Weights of a small mixture-of-experts language model, trained from scratch on English Wikipedia: 45.8M parameters, a softmax router.
Below are experts of layer 5 (counted from 0) of a mixture-of-experts language model. Rows are named router (the router's row for the expert), up (a neuron's input weights, with its number), down (a neuron's output weights, with its number) and show model dimensions 256-319. Each number is 500 + 40 x the weight over its row's rms, rounded and kept within 0 to 999. Numbers have three digits each.
After each expert's rows: "comes before" lists some tokens at least twice as common just after its tokens as in all text; "gets" lists some tokens that make up at least twice as much of what it gets as of all text. This comes from a sample of Wikipedia text that the model never trained on. Tokens count by the router's weight.

# expert 21
router:548538540505539506508423470473475441508535576465459484498457500488512441506500520425490560443447540454416530458532567489498535456496505457526571486454560475517422490436562475463448545466523535
up0:517513466516516529481481526525503464552517397528579427505580491471564468480483517497520484490563535509547485543466506484492437501590378490421503490499517479518499424583459492517508508529537521
down0:493517531523500426514551494460428479558442442540480529583495494526491522409481602482469485500550558521501468526490525562516480538481450502453473486467481490547478489558471526453530470501500542
up1:504475446521479497496489536487574485502435476499536424480557526487534509513482528445459485480545460543528530590510453502551412448548388515439454517490516531519462431556417577514598511546498502
down1:412502516543473443438468507521499455518471464560531509441538480502447511528481465513514578552459571487436580522499540473483514523501504497472509492512481489519527515469503518549464472576482484
up2:511501537463520498480473577534595525492522531528569482499592484447554500473493486534521502474523424522446472533505472516499403499609450496417518470462472549443492405534475510522494556527519457
down2:488581489482477483397491497497438504495485533488469577512491485486490485555575475497478481525491471543569503555488519536495559484492522558489484494569426482424504477455456541465544432590514465
up3:457489508454534462434535531507500479537476460537529472490574550493474480478470541488585522495522488495509524505474566503466389506557401486466521600522469547544510450483469526482513462492525399
down3:503447485516453467484509493485520547528507504479497503440473445566514561486557522436429446499453485426526521485479523511488558569456420457458554511499501545466462528569484514450435565524487551
up4:506538529403538504459561481492554465496490456546535427470584524526485450463437541484565526485555451450481477492493508535542399424573490495435442517488481457411555448519506544441451518481502447
down4:479471579474450590497456493496468474495470496562527522458567441528502496586453519526416546470544502494528361515489460480523473552581511584444449540531503440495504478557559478501512482519437465
up5:516549507521471540483500511442559473468513433524645483496571543521563471450477503527528521511577559570510526546431490515484412529619475540422522525474474444537480493481506507527481564518476472
down5:565461432538510456524461509573549490464453515515508517363547517498520493463494493415486475467476507520544497589568502547438490579482529539508469488508518500504544457511548519459459437548485463
up6:487553473512454467505507466548570533500476466491578469495605458449594425494508435547483500517533518590499477562473518509491443476571409515453508580519501504528575366520516489514505548493540516
down6:502498519485479474527481517559523497540531502486441555410507557447489529534523511500493474527483595443542503458447463524574437532502489503528502500489478442528479466548499506499498535508496437
up7:453493520455446465471476481516539523619519501541573492515622446437497492441523563474495533501540548514464461527440515394485459478570473533457527489512493465589524397489500517465558519510502467
down7:478467483544454524494505575512517524457529544457490533521439428528451454475518515532563540410576465502414579531502480566489475493470512524470548522529490479508598522479452469523431551433436573
up8:435509517505499504492488506494538456466578490545576531495599490534480505442579482488535501497512466486513479562494452529511432452581423510495494510473525557560554454487497475506488527549542466
down8:501487433524483494536528495451523481508504481512453473493477540525548522527545478527512505492466502507516453506521466491517496607612547510432467510452471471585538465485449461513436465495515481
up9:473533471517505461441500503511566466562509467494543502470554445525518555447524548489552531523532357511496478582426504463488414490589430491449507517542492559464514456503465491494464523505536521
down9:483468473428484498460500501476502508501511555528508411517526477456337527531492496478481482466506468467476542452525559424529494494496559415461481497382464584515442450500449555534457510557473517
up10:444524511465485491469518585502577460509527556513552488477571491480494499445483444512513491547586506500496447511526482475481432507549477547480483544492493497471505444526407547494497499499489468
down10:525509419540532564435507568578564423455527552483513508557480463514567472557435489537483501471582567509470495513544513492520556520507536455626528515509496476505549470460486507527498542517502499
up11:533465514541565496479553538524545549471456513556605513545559521480508483425521531468486488580474496523460534504507475528505436533548427499482474489467504480436457422531510435486491490518474426
down11:516576568493526494503496471521513485579463464531508535500476586468551516483595558546508470495505439494562455515512457468542521523465476472489487450528527518544483515436541465458479457489516514
up12:526528479503496538507498521502595520540527520491543495466628462472462474542436506528478517523562474492549519526518441486475389529581445535455540548524475438514491446533489480545479529471550505
down12:601453487576482498456580435524463448484565577543499555513461466511492490496468535506487533474503509567505494515504497472484606493436488482426487418512516529506495539494468491501484540540538508
up13:498540427514474446453503433514597441523567503530545431553575497538597485506464496499507531523574486554493516502464505508491403559610468501467533508493507488513546379501507553487479558470544510
down13:415506529472472552494513481475421536473472531453523588501546487644499551536481505496524418520515422420505472508461456503551494530538515463588510470573533624473501432495456525504463516481516513
up14:476454541454488510510442502517577488528393492555479467576538524464513531505484525519458506528513461504461523555479502468540417477602406528398430491487486501485512478485491517469540524496439500
down14:501549511434498488529547506463520485515496480517381491489507463541465585506518551499504461456494446508548485491439462455442507431447453520457560472395436588495485473445477531506531603564584467
up15:475510483458492501518512455487501548496485479534561516493605503535473453480474545530466531475585537516453507557440496406505400470606439514482452526509521489505549404499389496510486548517546470
down15:506502458540462453419496519515475544501563492511474503494492479587515476515540520473492503529447545468575455563474403507519443495463480553476508436481506540485441474505554504467487560487566523
up16:497478481498467476507493531501524486519523470524544519451594479440499514470541541494503565513548507512513529626466516526530377529618396512470453535501465492448506409501450472515462441527460476
down16:462495522499525465474492430489517538478533557540457490392512510523484557558461398535523507417439497492588543450356525582518564482524418439491595503470538552563474576548566512486456536521493503
up17:510517454437491528543422512477528498520482482529560470469589492483469519470451508462533508516516460519426566489466382455478418456579487495418422510477502519502491387491500525528464511459529522
down17:514498528485611498482490595524510584528523530527469526484444544496506456463492533504467498464499494496476453476565560519537547508430498563490495497477502470488438546523494497438536535463498488
up18:508478506506511487499524517543516496510529386518548491468612519508503494457454472493541489509533510567458446543508517494467435469585402530430516504495497408478562499543464528504496540514552524
down18:478362489535471438515490530536540494454494559485521509473476465502466495451498439487466461521497504524497502538505495470499476491468481504470487554473436524536523514576531507535525495507483490
comes before: "0", "9", "5", "3", "4", "6"
gets: "2", " |", "3", "1", "4", "9"

# expert 10
router:508579529609476493516543516527508476468541499450456433502485428512577521469514467513473490463446529443410493448499471518510519517501525528499483488436561505511479505513545533473448503450533491
up0:525498528529493534535557476456520481492520469465592431556622515540492538463518471478530511486611540505458516534426519483407421515587424535487522495477472491450484446555507561520487518505487467
down0:459563553429521495462568473501492511513446609570483561482482483514526483464545528402537506548523541483504470432498538465564499528542476520493555396508503516465450521473517506508502478519553409
up1:492574448524503501431501555479588520511540493602590500425575482477514512483464506467511493504532527483546445515517503521562408569571435613478490533500441517523542450539481470551559539570537467
down1:445576505505484502516582520495455507468524464501500497517511503478451507516473563452561476565467427406501495496468512511481502424418548505502573469513462509503512497606454523485488489607527481
up2:483493480536508550458499508564537484523493456492518501528580545480599513473487483526531483543536478481396481600460502611494455564591391462473556522434500496390474458530478511517525469455450500
down2:501531471521517535483470543517457505529450470466480517502471556445517468493548522537534545484480535527528561467404526507469524494478471482475577495484542474502457563506494480495515503488418502
up3:478546480504559534487446474458505470528468552517499478533543521507504450504472497529521443422434464462567548489414501457516474469543475562458523505522485406537519481489515502502507466469542501
down3:540502485478468497431552526468494537494541527452449456587519520523545443507473572490448540447528470497451502513591479464475510428483501511562431428543484530580448541494461478455435470473524511
up4:513491498477459491484499453483522485522505518507569414525613523497586468504519551543515524477551441533507486571470477509486433532576426502419455586464463546433515417526486611534482556522533474
down4:462467493476544466478598506443428458505506499473468533515463557461443519571482490565509510514481484488506541516450517482480456456466473486459478509546481476551496508409551518501498435469528501
up5:478539490506498467496463512563537470544481554490547488489582508475568461447473520472541510555574500490505585497458540468454419461568437460477531503484499490528549354520524550449516516513508547
down5:449424518473538496532479467432485518445432530500486507537532514420448476490494495579554465470571545474478479501510529483476429483582466513534466577516443494480463464506548454495493561489498528
up6:448483477460511520492543541515605470513390515464597461463563538504501485483498562490463508552541513523449509553401481508515444509578410497443454487502465551474528418490507549502498494510489522
down6:509486616493486548527505437539506517427504485467503535516463545473493483504519569624495481513447515458500426589537471479559531490415497450476450505361465492480479463530519477489502475492484498
up7:506497486462479539512550440498510569478493482474486407613592498546504489490554525511509502494565493458476496557464471445521388430601434479466474530454485518488494406531469462534569514527516507
down7:525557535480489441494485537553555490532498477513513557465391515457490500430560548545522499475502517539527435460555383485530505516474520450534497522507502595489460374540503464488539497520568484
up8:490526477494472491408502542553529549484452489489563465478530505488499517572531524515466469533523489530545553546511522530529413478559398452465492518503530542528518403536465525503571523506529516
down8:494508545584456447473478435470505504497521470516512538434486547467571488586478482557565514507473478487570493532572511597478537457456580514466535418525557510488466454468501572547399524432513557
up9:453498531472479484490422549442542547478541465495547425530584513499516527579499545466432446481532440491482496549494484567541446491569434568435477515529516472575495496513528465500544525452491505
down9:491502440552464521547471526448454540476549517547464446466572520454497470530471416504535492460518509444552521523474480520527546464420487559481534502454451610481532465555450534487436515542477510
up10:488523545510594522544458462427589509488516541515507427466591503547516422467473511481514523450530426517462548502505463504448460500562461541421415564417497507504529447443477554514431463479505469
down10:502483512434507501516506522557477503470533575455509517552496605488460479431526565398420568473484490440505541437499482443482500539455542446491555527537467551498411510544445481497523542465548545
up11:553512456503488475510535461480582550509500488566521500472626494484545476490478543502518484491542515501504494572440461484523421468600465488404458515508511485454530442524540524523496484438479490
down11:548523479486547512429475538515535550464515472513460480475450447529517461521520570475498540548518454420472497532482540485554566531522467466463483448433541523544540477506522472542465459532498493
up12:471509435457494487424540486536582502539487481501577462497589457450490491389488540521516510503508516511524491542489508485488392495567455454472511561430475479511556445509528467518485528461501530
down12:390537554566498493538438553480481529439543527508473520500437492447495523517585486465470496489512544536515484483437509412499487501472483560550524555504568619516456503482455534488486444541556503
up13:488464502523467511439506526476565493512404438500589482520540440470572492529490522506492442516579435538468465511455539485437392454586453526407473496514408486466531447535420505496488534504458559
down13:509517477542451502441451468518499527476467454434477485484425477488496483539473533545478514535512510531524513457529462513550455468548425423487451534502454570530446563582584543522508477509517428
up14:473521521503482513487534480408579511497499451492632513493606544534554466458454448506545490515527518578496572549450482490485440482589458498476504487490528471517506400479500468455480494501501529
down14:490544532469486482497548508591422511494523514451519496532500586540465457556512514458545492458472483498529562529554605460549548531492589494464475464509435522545494494436501528459513540516500539
up15:499457486470568478484512486493562518567503493458582482542576477461550521546524501468432441524546534546536468527497504525456398503589467500446505505434464506488462445560429470455465542540499476
down15:553550507497455495533487478488545587469515344550454521504583498478488464477472439530501469576466443488569461480424548498432436519482524474520582569503464448443492494529574455546489494493473501
up16:476509502498487502475528503503540578492581469511597495518560485508562492491472525520544526551589534538498453579474516504496415513620466544442491500561426510466465408525417522454506510469403507
down16:475491474526509491500508479493476499470477506454533485483477470445479502562488503499443519492566555544468436510464492524499564455539492492541545497519500527465549457414563510515466508463544440
up17:500509503475462481525537484473542511524513460454559458494564480495551530477529510479453549485570452491543508527501491470501459506606438500445544425543486466556528469576450485502498515512474507
down17:480468482486509468535520541493521514474487568546512497523504448483474403454532497501478488513453546522459448507530533431489513533560532582508560510507518549535473459516478492550515434504582462
up18:513503534465489520473484436508572539511509460526606487505586469497551509427476465522562501527461433524478464612485489558453439446603455511490513505488502543478506423512477502525464485496486460
down18:477558572540497509508441530493487473518452520486525505511489582489462513426469484487470447492478503469486528537493512563511479486434515477525479496400497476462542491543490437469530495507480520
comes before: "2", "-", "1", " century", " season", "="
gets: " ", "\n", "|", "th", " in", " his"

# expert 4
router:433452498443481492457575503564476565519482457567457506410503478522505404523487503478487511484487442432547493490500525421557522511514531508434475465503544506425436447571458552497441469488479521
up0:523573572463477508531506425466596507490537520517529491547583499605553470531542478493491502568571458547537503546426426557541398541569427473456504477433478506547574452497490514520505538474466390
down0:489435512536576549521445480515463460398409467495483536528458522538559519505471550405489539484546451522486494460505475544528475450425503491481449446453500505467488571505463433509482540516491480
up1:604481549476513465470523502494505496519545462535586486527565429528480459462434506445557547503534500507452494597457548491492448497624458481481475518530467545423536399460500501532483566528519549
down1:481512495507515513419527523531528553430541476448548440529490452442489384551461530394510530529506513453498473514498523493444480549495466502495456491484530520504589471484495503623480447487443536
up2:435444496469538537520441541530561480485516427401584531508527567555424559520430518529473490460514484486500442510472564491532446539526423467548579461529438424553548443549502536443449488505508520
down2:559475482501527453551501471567441509475504434547481526475464475551499483472551565543486533538497488487457551460479471515487547471547472503574531508472504470473462528418546477480446576511537478
up3:495551560479571473519495494539562489497544478507561392499568490446491532521555551417472503572507556544488520555468463479494424435644414488455503513516462494487569397508509501492497533505506490
down3:507537497545507540558491421443492525506492544449546545458482534550462479523554446478542464533506485498496486463494456447517511476483543497477436495461523548515531496511551530535505567513575530
up4:494499497548477484481486541453543622533443494487459450526590456445583525444500459488439532511517548514485475532461497533481442475583454515388523492525500473457528397535496559476538529503460506
down4:509424528555547507520475434431451507527539562475535491501406583492533605509584507450481504466515496538563563496551491546465461505534484503523467448525483467514484542420543474507422512490511519
up5:517542478459483470472498498405596495544559487492543463484544488490524530531480521494520499496544566481452472549481495520496420455593510599482440498485603529503479463491562503451586517504490500
down5:547480542469514473503441514368489440487443449517494527505545537405468492483498476525454462529508517534439526542461531503512518524518541520433462503486497499522447588552456552488593396520550458
up6:472457489489537495505489522507582480479491469497552455503585480494533518476508484502509519512571495517465479560446498564492428483601420535454476476397470531485521424454474518506506497505548434
down6:409474499523526476530481479479499442532493438545565550436527471507538521474551474650472458535461495560532482468506499446418436491523500497575477513529500536467531478452516465561477492547591514
up7:521473459544511508472490510516535404510528493489522512527558492475500525530462495560480542527546482519500485482490507496480429579564478480404474523483464447544520489517467564511533527466502495
down7:470512475473512465556514468475459451513524461526487530470524510502561496529515550459589489548504496544428502527565564496498467450522502566575475489500448515454529471451466505499468527532549502
up8:503535495502537605470517497411576479533492519563527503473520534471487573480492517456514576503527465504478444535441515462482464563516471451532505493464492510520587494508495527516443487434601488
down8:507510494557521545519529495495507498502437547474523538490517444473515498463529395460496523503468490568468437554490482537502565516472517543507484508525466487517538540564518484484540516458581515
up9:438476515487487513508476446472483536551442490522495506520528471469474437535423470481488508457484429512474585533494541535446492492505505529504435476573546428505490472557483590519509451475617578
down9:448510551516493527520530485473539484430523524448478534575528533428476514507451444439468430431461462482449507441430466507430468502534521566467500493533481487464432520528556488544404539472519592
up10:469474449503503551487511456449510506493449447525542431493577492502498484477502497536473526481535465467527531561465532564448438480591476537450441538506435533536504441557472482474535510466447483
down10:499499467516496483477456496524509513483515543457473519499526489445480543536537526497518476530478542537502405447484504481467450458553504435505515482533497506529464538476523473493487439486515494
up11:453446505471472481515468413539510468518506523444471546488514524522470454480516469498463507429578460404563491457496570488451488497504579489521481519503461449499489476485442501520538503493407499
down11:491528552509560474570433539524529584440468532502491524528473563553527603471505537435524479449455453447507521531484533534468479462457598473553511555467515540501528510476463471489430482519460498
up12:490507505499548494462418507539552539502529503438539412517553579462546517441428478498550539476594481516469481605448569522543460500557470502502486537498373425512563376490574493505481496486501483
down12:479486561425479432519484414542538476473495598485494487534569505558514541491465466518539501532536587488487451513517510510560518559492489483525544496518501442507551484509515459487468451630491429
up13:505475537464514441451491491491489495549532419519573510451533532490441492500496502429568445455512491491502598520550560589560482461524476551449478521461498560470664443524448507507518447517437497
down13:483504450474454460498456481529449442544507504464495522512566517499495552495486476497519540512503522520482549499534574511545586551500528496530484494494474440532549572434518480446487549433489398
up14:485549520487525490486484437523543462526543491437557472566583493522490529543572483509513509509555497518406495543495443527490405503583446516462514469461442471491545465495451568517506506540471450
down14:506523497455512491487451479506559509434420502510565461542492463466508494572472549459554509516456471485578482500497649477468448535504488539539604504458450499527523438497548509506472452554461477
up15:505455506458491515515488507503565488544514454476518440585578494529545516453498452545507527520510478512536477521491515525475424511545376520446468569520491499539531457457473495469496598525503433
down15:470464506438516454471524470529472452497514584514522548507570473474523510498505519528497574493416522522452486493479530533442502493510422460521451508464506513444500520534532476504509517546439435
up16:493483495460482564402541531515479520564525425522504493556514611537520438502441504462555525533569523524519434490469447532509495555514469529532517464470473467473586482534463578574480488514588449
down16:522486504605502522486483485466459528546471507524497512411526474434496476461466547492517501462491547456475566516449496459571554527529512496492595523413520519529509465514410526509550553545488530
up17:482515457454523530500505512524543522507503449485565458457546536468539548553526445540478529520550494463484502570473563570541410567560415506441548548468499480560518471545568504480450519441517506
down17:526477512454484490506431540525535505529565442527525461430519474464459468527522528538469436460482509527523469492407556520512517581511504525531457590542522467526495436495524513444420521510515556
up18:436410508565513477535461437454480551557420479489500479544531483478495425544503492465492503480471444508452546548490529521464488541502507531417457541583555347457467478534505444496465493486500519
down18:490432511506496555551514497454488578504533497464423509537517532446526510474495463497406504442521502491532543502488470433487492452558549495510486491536456445538465503504532574517500477510547585
comes before: "|", "-", "==", "The", " the", "==="
gets: ",", ".\n\n", "\n", " |\n", ":", "."

# expert 30
router:524460536502513598530477523438485535479502473476446561473455482507445482471560540447550496511472492433490570517508491514513509488475521483501511487500522548430455527466541497513475450549445595
up0:502485489485503496463513568530608457521497524488548490512609477482520500444513475436498509460561499556527469581517500530445413596584433524489405455533421504516527368531471537517555499513449502
down0:518536446486556502537550526466493535548529476472463506505493626507477481577477567525478489468471469550492514512538564508540530484515498483511504483515508492474514526476543472521510479542534539
up1:476546467491456462475509468475566517524526486557546512476559536506517506522501524503470565508545575560543465541470504518475420559551454540433528530481494477509551477501476527459518497499494491
down1:470495528500498606527487518532526501517566464482515531460493397502500515448558549610496464534478480472482429436535441530495548481563477469524480506499503452471509472513488475523488460509529529
up2:476515480495501465476526513543576458512539483516581486485608541508523480486453480510507457478542469465543474518483491525518412540603415496477513563473441523569509434558459461474524507453500470
down2:477498486483494448524527487409491560567576482484505510478508483453509506480444500499527546476466498493512421422465513502484490480484473552504435518490573499493481492506506465454475560504439461
up3:544493479513535440492521433521513516527529456507531471549580478441506558497514541477539485518584460524547506502461465509529390498596447503444498500515499528521513429551555534476496519498456416
down3:504545422483563454532481544520420505505491479488503551417542493404510494476505549526512566538478567514552500508488480533468425488525562466537569505539497552545476479547463437425504506457510439
up4:477511498493490477498468453525518552541507535488546503477600529494510511496501552535510462451542572544526447571497569459461439570559485482467472493536479487488544368517415517566553530515464454
down4:554535499401490475461514390454515447476515539488490583505526472514443532446525601506483487459530506490570444434519461405488532453535514487513500518447512504480480425424474440454496490529506481
up5:500535447537474509505528513491568486541489425546509471554592519512473490464473480536583512476500518489487483535531465536450425550607425564495507490470494500491496414538500509491512486485492449
down5:455502550486455460502550528525467509468542532450493467522499514567480525535558494547557496468581529469433559456533485546507561545493537518459555485458518438486556506439476429494516518498409510
up6:497526514481436514410501476523542472516511497541549456499566485524519476460508513519520535471601515497500474520457517531512413463625457567397470565489505440514564473528458475497479533476593487
down6:490459541483495487493561504515544440500497434489494465505464479552491484541600488543517503502553535512482443482487515524521531514460526526502525480466472473545567548507496401470534583478550378
up7:462541511541551481494522463478547463489477512458562441544617465451554457487535514469452538471507555547506474488495512495496398414584444495414529519496498541506544405530469545455558535504495472
down7:505545520497538517504497483551477509517445499515513553538514468530502508511481488541554485532459465445518596483520507486528505515489452456502427578465486484457505504450523516508478511538467476
up8:529454498511577539444481494490511541455444546579580472503539530538555590548444554519471491595571542472551512551508548498501457475519501568499429507520533532538534487540429462469506539568459432
down8:495503504545498468509479523512413503525475499459470478505454525453479541575484447546482541430460522580506515422506402504407548475465512590520561554482557505530520502521479492509527567546565480
up9:485501494458478505487441455501591486517538559476568468481573522494550500492523534541556493458531461512512508546479480531529392466573422499431448503479532488521508396539401490496555500532543499
down9:481441528567466511394499572504493451494473523492547530545525489487477528438492502512495470496571479517465525498443512456561517548484518535519481488565442597537518466553603518577542508509524514
up10:485485475536506523484487475447589578496524450488542470485583516492529499380515520475501482528545481531485490549458529485492448498583460496430527542483458525530515406538496547485492554502515545
down10:450493487434441540486467549492499505548475466507474483510505448433437443484462497513437502497510555502536488510459523525513449506436524470458491523483541462517435439433494469539499480492529542
up11:525501516427469469494473471539544502464532532621581427513618508486534561432503469543508517497596459490427435502480492527466436533547496556491543455461489454522512424512516440451463570522523447
down11:470536478486484510476511488605485468532563499467502546423506542470479560514500420470483450489504518405470551554429489524480502503537541538526501569537484512501549361559516510562560536557537502
up12:515550434518524486522412488533544467513528451526545418530590477502514476471495513421486518496600516506466513549516527454461418474574429496445477506531465466500533442515499519548503536491492468
down12:495530485483510511500525499497504505515479497482452523519523615404473507459520497577477485452500551547489470558519478511466551559496519497449504529467468425559517521526540530484429526492513502
up13:559521467476458467472521514438561518491513514487576477548564450468595514453531520532488499512583492544489476530497508519517419441566466613407465515455515472498465442534455489533484527493515531
down13:461481549558523509487449520455508474493532512500505522490484543531476489477450440490480482477500519541489462565482478537486596480459524575483496512507506466543566514506507542494536487509587500
up14:529520477506501491497517509469554519448495491520506418480595505493583506495500531482540477509615479474489516504492505482481398535539478464431502490514498506557517446508494452521550523490473496
down14:484429561507558407495468553498506526433514504499518515538549536581492508477462520537540481456525551549517548474523521491486478489529457526466521530417540460454482438551480517546417495466528549
up15:538495459529538480454470452522503515546527481520554474494610400492522499506460503506520577506541486523476467531503510433518407483559457533463446488471508529498521436574432520546460522519551488
down15:520565500491492544519491503391469472500503518560493462489473476528509567512494496499528510557492502507551502514518542569496500467509396438449542523497487519503500546495510551483517474486519517
up16:461493528546495501454510479500567459552452501523550449571574527493553479478506490522456496476588490464552459570499542505493397524566476550464476514506475498518481436523458452537461556475544509
down16:513377473514542535519503517490565510503535545515476516549520458552459491544488382499442522545496537525546479444500481503495470449437586538557483462527518535521557475527454434429500501523427438
up17:532458452449543540501510534504573473509526513539505444561548505464521565484477483528448504470494506513503477514480508479522434550558487544457456518487526524538560484536446499509493571548501515
down17:434481422435498466500563517575521509480503481537495561527572524566547478611450522495533518511523527404440476496472554441489487491501422491477511414489530508494514520490451434547567514429513503
up18:502574453513483441449458490500585471514562514548540437521576502484496498495437505500484497533514542540514486498490484469488393473547459538444479534561497508472563472524505427492498516491528461
down18:531470471528451492506499535596538597550554533465438445537476542549515463425519491518397456499483467434542445479511468429418537552512539526522463530516498509557487534507547482452539506525434504
comes before: "0", "1", "9", "5", "3", "4"
gets: " ", "2", " and", "3", "s", "5"

# expert 31
router:573520546533513465597528512423475465478454485474520505525486518494447479489429469522528538533455507460428520468530557576550534490508513484527562452467510520502507509514541495439510530578500571
up0:519492486510505460514521495400563491472487525529543432523560506457501513470503534501528517510567520568522506496494440535512444495537459543459482563461436449522507378467429524450491556528455462
down0:457557520519508489479526484548450499514506499471449536473518466524523465490549509470505486483440494513530501512455472550484457495518532485469537454449483466496570456425466522485380517463528557
up1:426487522459491473504497472526572640485506484504573504492584527497578533450482518473494524496565476514511502544434537513500435528575420502444476493535518458515481445537460539475521509502476490
down1:546507524541515540461582506473474614517585513500506560530495533569456475503554502559572528516453505475515536535516489525488536556505491534494526476498492523504504510661495510494484544535518494
up2:502527520488454448503493464507644555497480437519572500518586444508502466428472574485443508537503470512523484501487509479442450460613493489426521509499469514459487489544488482529457547515550485
down2:553490533475510485550447522472502487513496463497460500487511498478443450477502439542472448498572487534542518469535419471506473472626517436480508523527523494553468510516544504544544558458553517
up3:543540475508519522425502480460612514499462492495561444501576514530509506417505516505454557467643491504464543501487491511491399508574483540398480498528478495519542457522469456502507520518530436
down3:511523472520564495526445465571459462468597540549500446526504504486497538559533472477475520458484492493510461503480514473496505511493461460550509517512543553575506500509497484519433516496546528
up4:485523464531511510460508506507561470537494488473558444544597470476510531526442484465522521527565435584486555567449371492555418479572390482462497555515534506472508450508480534553542537502459482
down4:481450456419481472521467482443508403462499538521457581472505548473520503482533534472509496440515536489514465464477410458589493473552511494525467469478483509456494502443496486471494425504497484
up5:483504530452510425474470516501561491466527442501533497515567505517526487506485464527493519501540514537504524558512470541446442556565482495496463511517566501505527439507493534469536526477521439
down5:475487454524534536449613441561485524498486536461540524441425496535542508480474552477571497484457556516441436500450486547523489466516464515519569412459496547479462472530542457423496512481496507
up6:495528501436511475480463468483502420553530476507542523469600419501536474533540588451460492519497465515481540603440420467489401442587476476506505502543540478471465444480487462506436463482523493
down6:438534536510484514468445498421570458464540523577549542487468511495561480544543489513460455504534518476488510538474498465515532537457508498495503459459513459571603476452553525545532524439517513
up7:477549559397473470495516484538553448497564435571548432509546465487532508527526522509556519502544521510516533535442501479531358486519432472415489563523531458467533422479516485535425513487484379
down7:450510537543511577429422549428445465429440420516480491540472441485545534501448494495515484514491460537507510482507514529610497578460478482452487530511481516523467515509574535574469520507458421
up8:410478471489512533418461478509484526487480475546543438519597455510568449492525540463507499545564512467516507538521505423482403511552444483425498528496501452536540399567424546509470507508481485
down8:428512476531487531545501563516513411495453456501495511457459476530539382532507441453451462540468524563548481556568498487520515477508499515480431505510506519542452508513452481552519536486495500
up9:473495523484429528519501492516496473488598460502576424494527388477457505509458439497534517543499507517490420497471440509439475451524514559469494609414514468536534467430518455515483496469488490
down9:517538488486577417495486521496532480529564554596485464541435475508523512515517481444566507490447477487495504442510479530524555470523530469620534494508574589489535496509581511559419521579486441
up10:538520524493573482481517461468523521539505524513530457516571522546511472490531551514476495477501517522487478541558470543518390398598513545476480518513489480522567476483437475464500518504494487
down10:506510523515500498457515494534497524496477511455439487462480545514498470528466543416451550479486449536492477500550577480531569520451546539526494523465445529515437575512479533457490494486541447
up11:495474546498494485458520508490462488535477452471494518507534509496446501428421471483525528433521515534474528457539565567474483521516465544500575502524487418533502368571443508532502532539553534
down11:510502579405462495448559407567502496474539531438467566552498541527446534446487489478498478479522527481527481531474496496554518499479521445429509525499550495520551528506500514449479500452516481
up12:445521504532474494471480459555503510511525493521537470516601461481497474466532509523537510395557523496509499547498523499534436495594433543445515512508521523485548361449450511493454525493467514
down12:501460498492521528456514402481503493517518499516469460525466591466556551532468508476459548455494470476502515536472452430477448492568497420533526488482533470472532528447530516514486512524543494
up13:466498437512496463429500482560593532517492443473513471518571452479523550479548470484530480449522552506495481580465499482503394567573444518441506495427460493468507371555479482492461521484518499
down13:515522516475472505536533505528529515540543476467500451476511548512438466469491513451511514560535528396489562551541458516450520461497485504555496481471442490444466488555534488463529526551485523
up14:507510535458560476494453473553576495501567543462519444494607531480571516484470489481455459513554519543458524598460470509487433528568456480425545496514451436500539467479426531514515581571514481
down14:472549496462498522443498521525485526541462590453438497518503579521500523553494554512444486498558536519447561489547468616490536488492447472538576510422469442506473511472411475428424496436476497
up15:507506478479533426423485486494595487511465519556545507491600483536544505484473553443498505523562495394506484542463503483553410471565432525452495547470451472494534410503480464531500487502465433
down15:502489511498474431555461453501494500575509462450463525489478490504504487522439523506541553458478464495508513527507568487475443423497553519444464524482518469561531517490501505528454438522537431
up16:514501444549504519453497414526511499462498460487488473487553559504547608507533463557452532502590521515481507594483477527528423500577480531469537504484469510468542407537522534457464543546522511
down16:488538503447511467473470513471490522419485503526513530474514499498523528524551446430491491523512473510556475478517578465547503490486520483505527451491475514506499465499435460441516489570543405
up17:476512555500563414499494493494539458492591450566511460482592428644541487483488520459519533509583508500483512555486551509509391491575451496429516538469535543484416381477541515448497560474537431
down17:486501494477531495506496472482531468524494512493515458435464449572555510480496477483481498482494498452492488470432464530500531553528475474463493439584432427441455477528563489496450487504493579
up18:524465468492459448453463427459573469502505450496485450446541540491506533449509499567503485499526484555488457525484448523437430472558454568472534497570451476472540427562403497531543556551482452
down18:534510549490538514470508501586497496508516494582547518439470500499511528481486521520489497475584489513540466514564522510534529502492503512436448533507517430568499506473503522480510518530536482
comes before: " of", ",", " and", " to", " in", " for"
gets: "s", "ing", "ers", "ation", "ed", "es"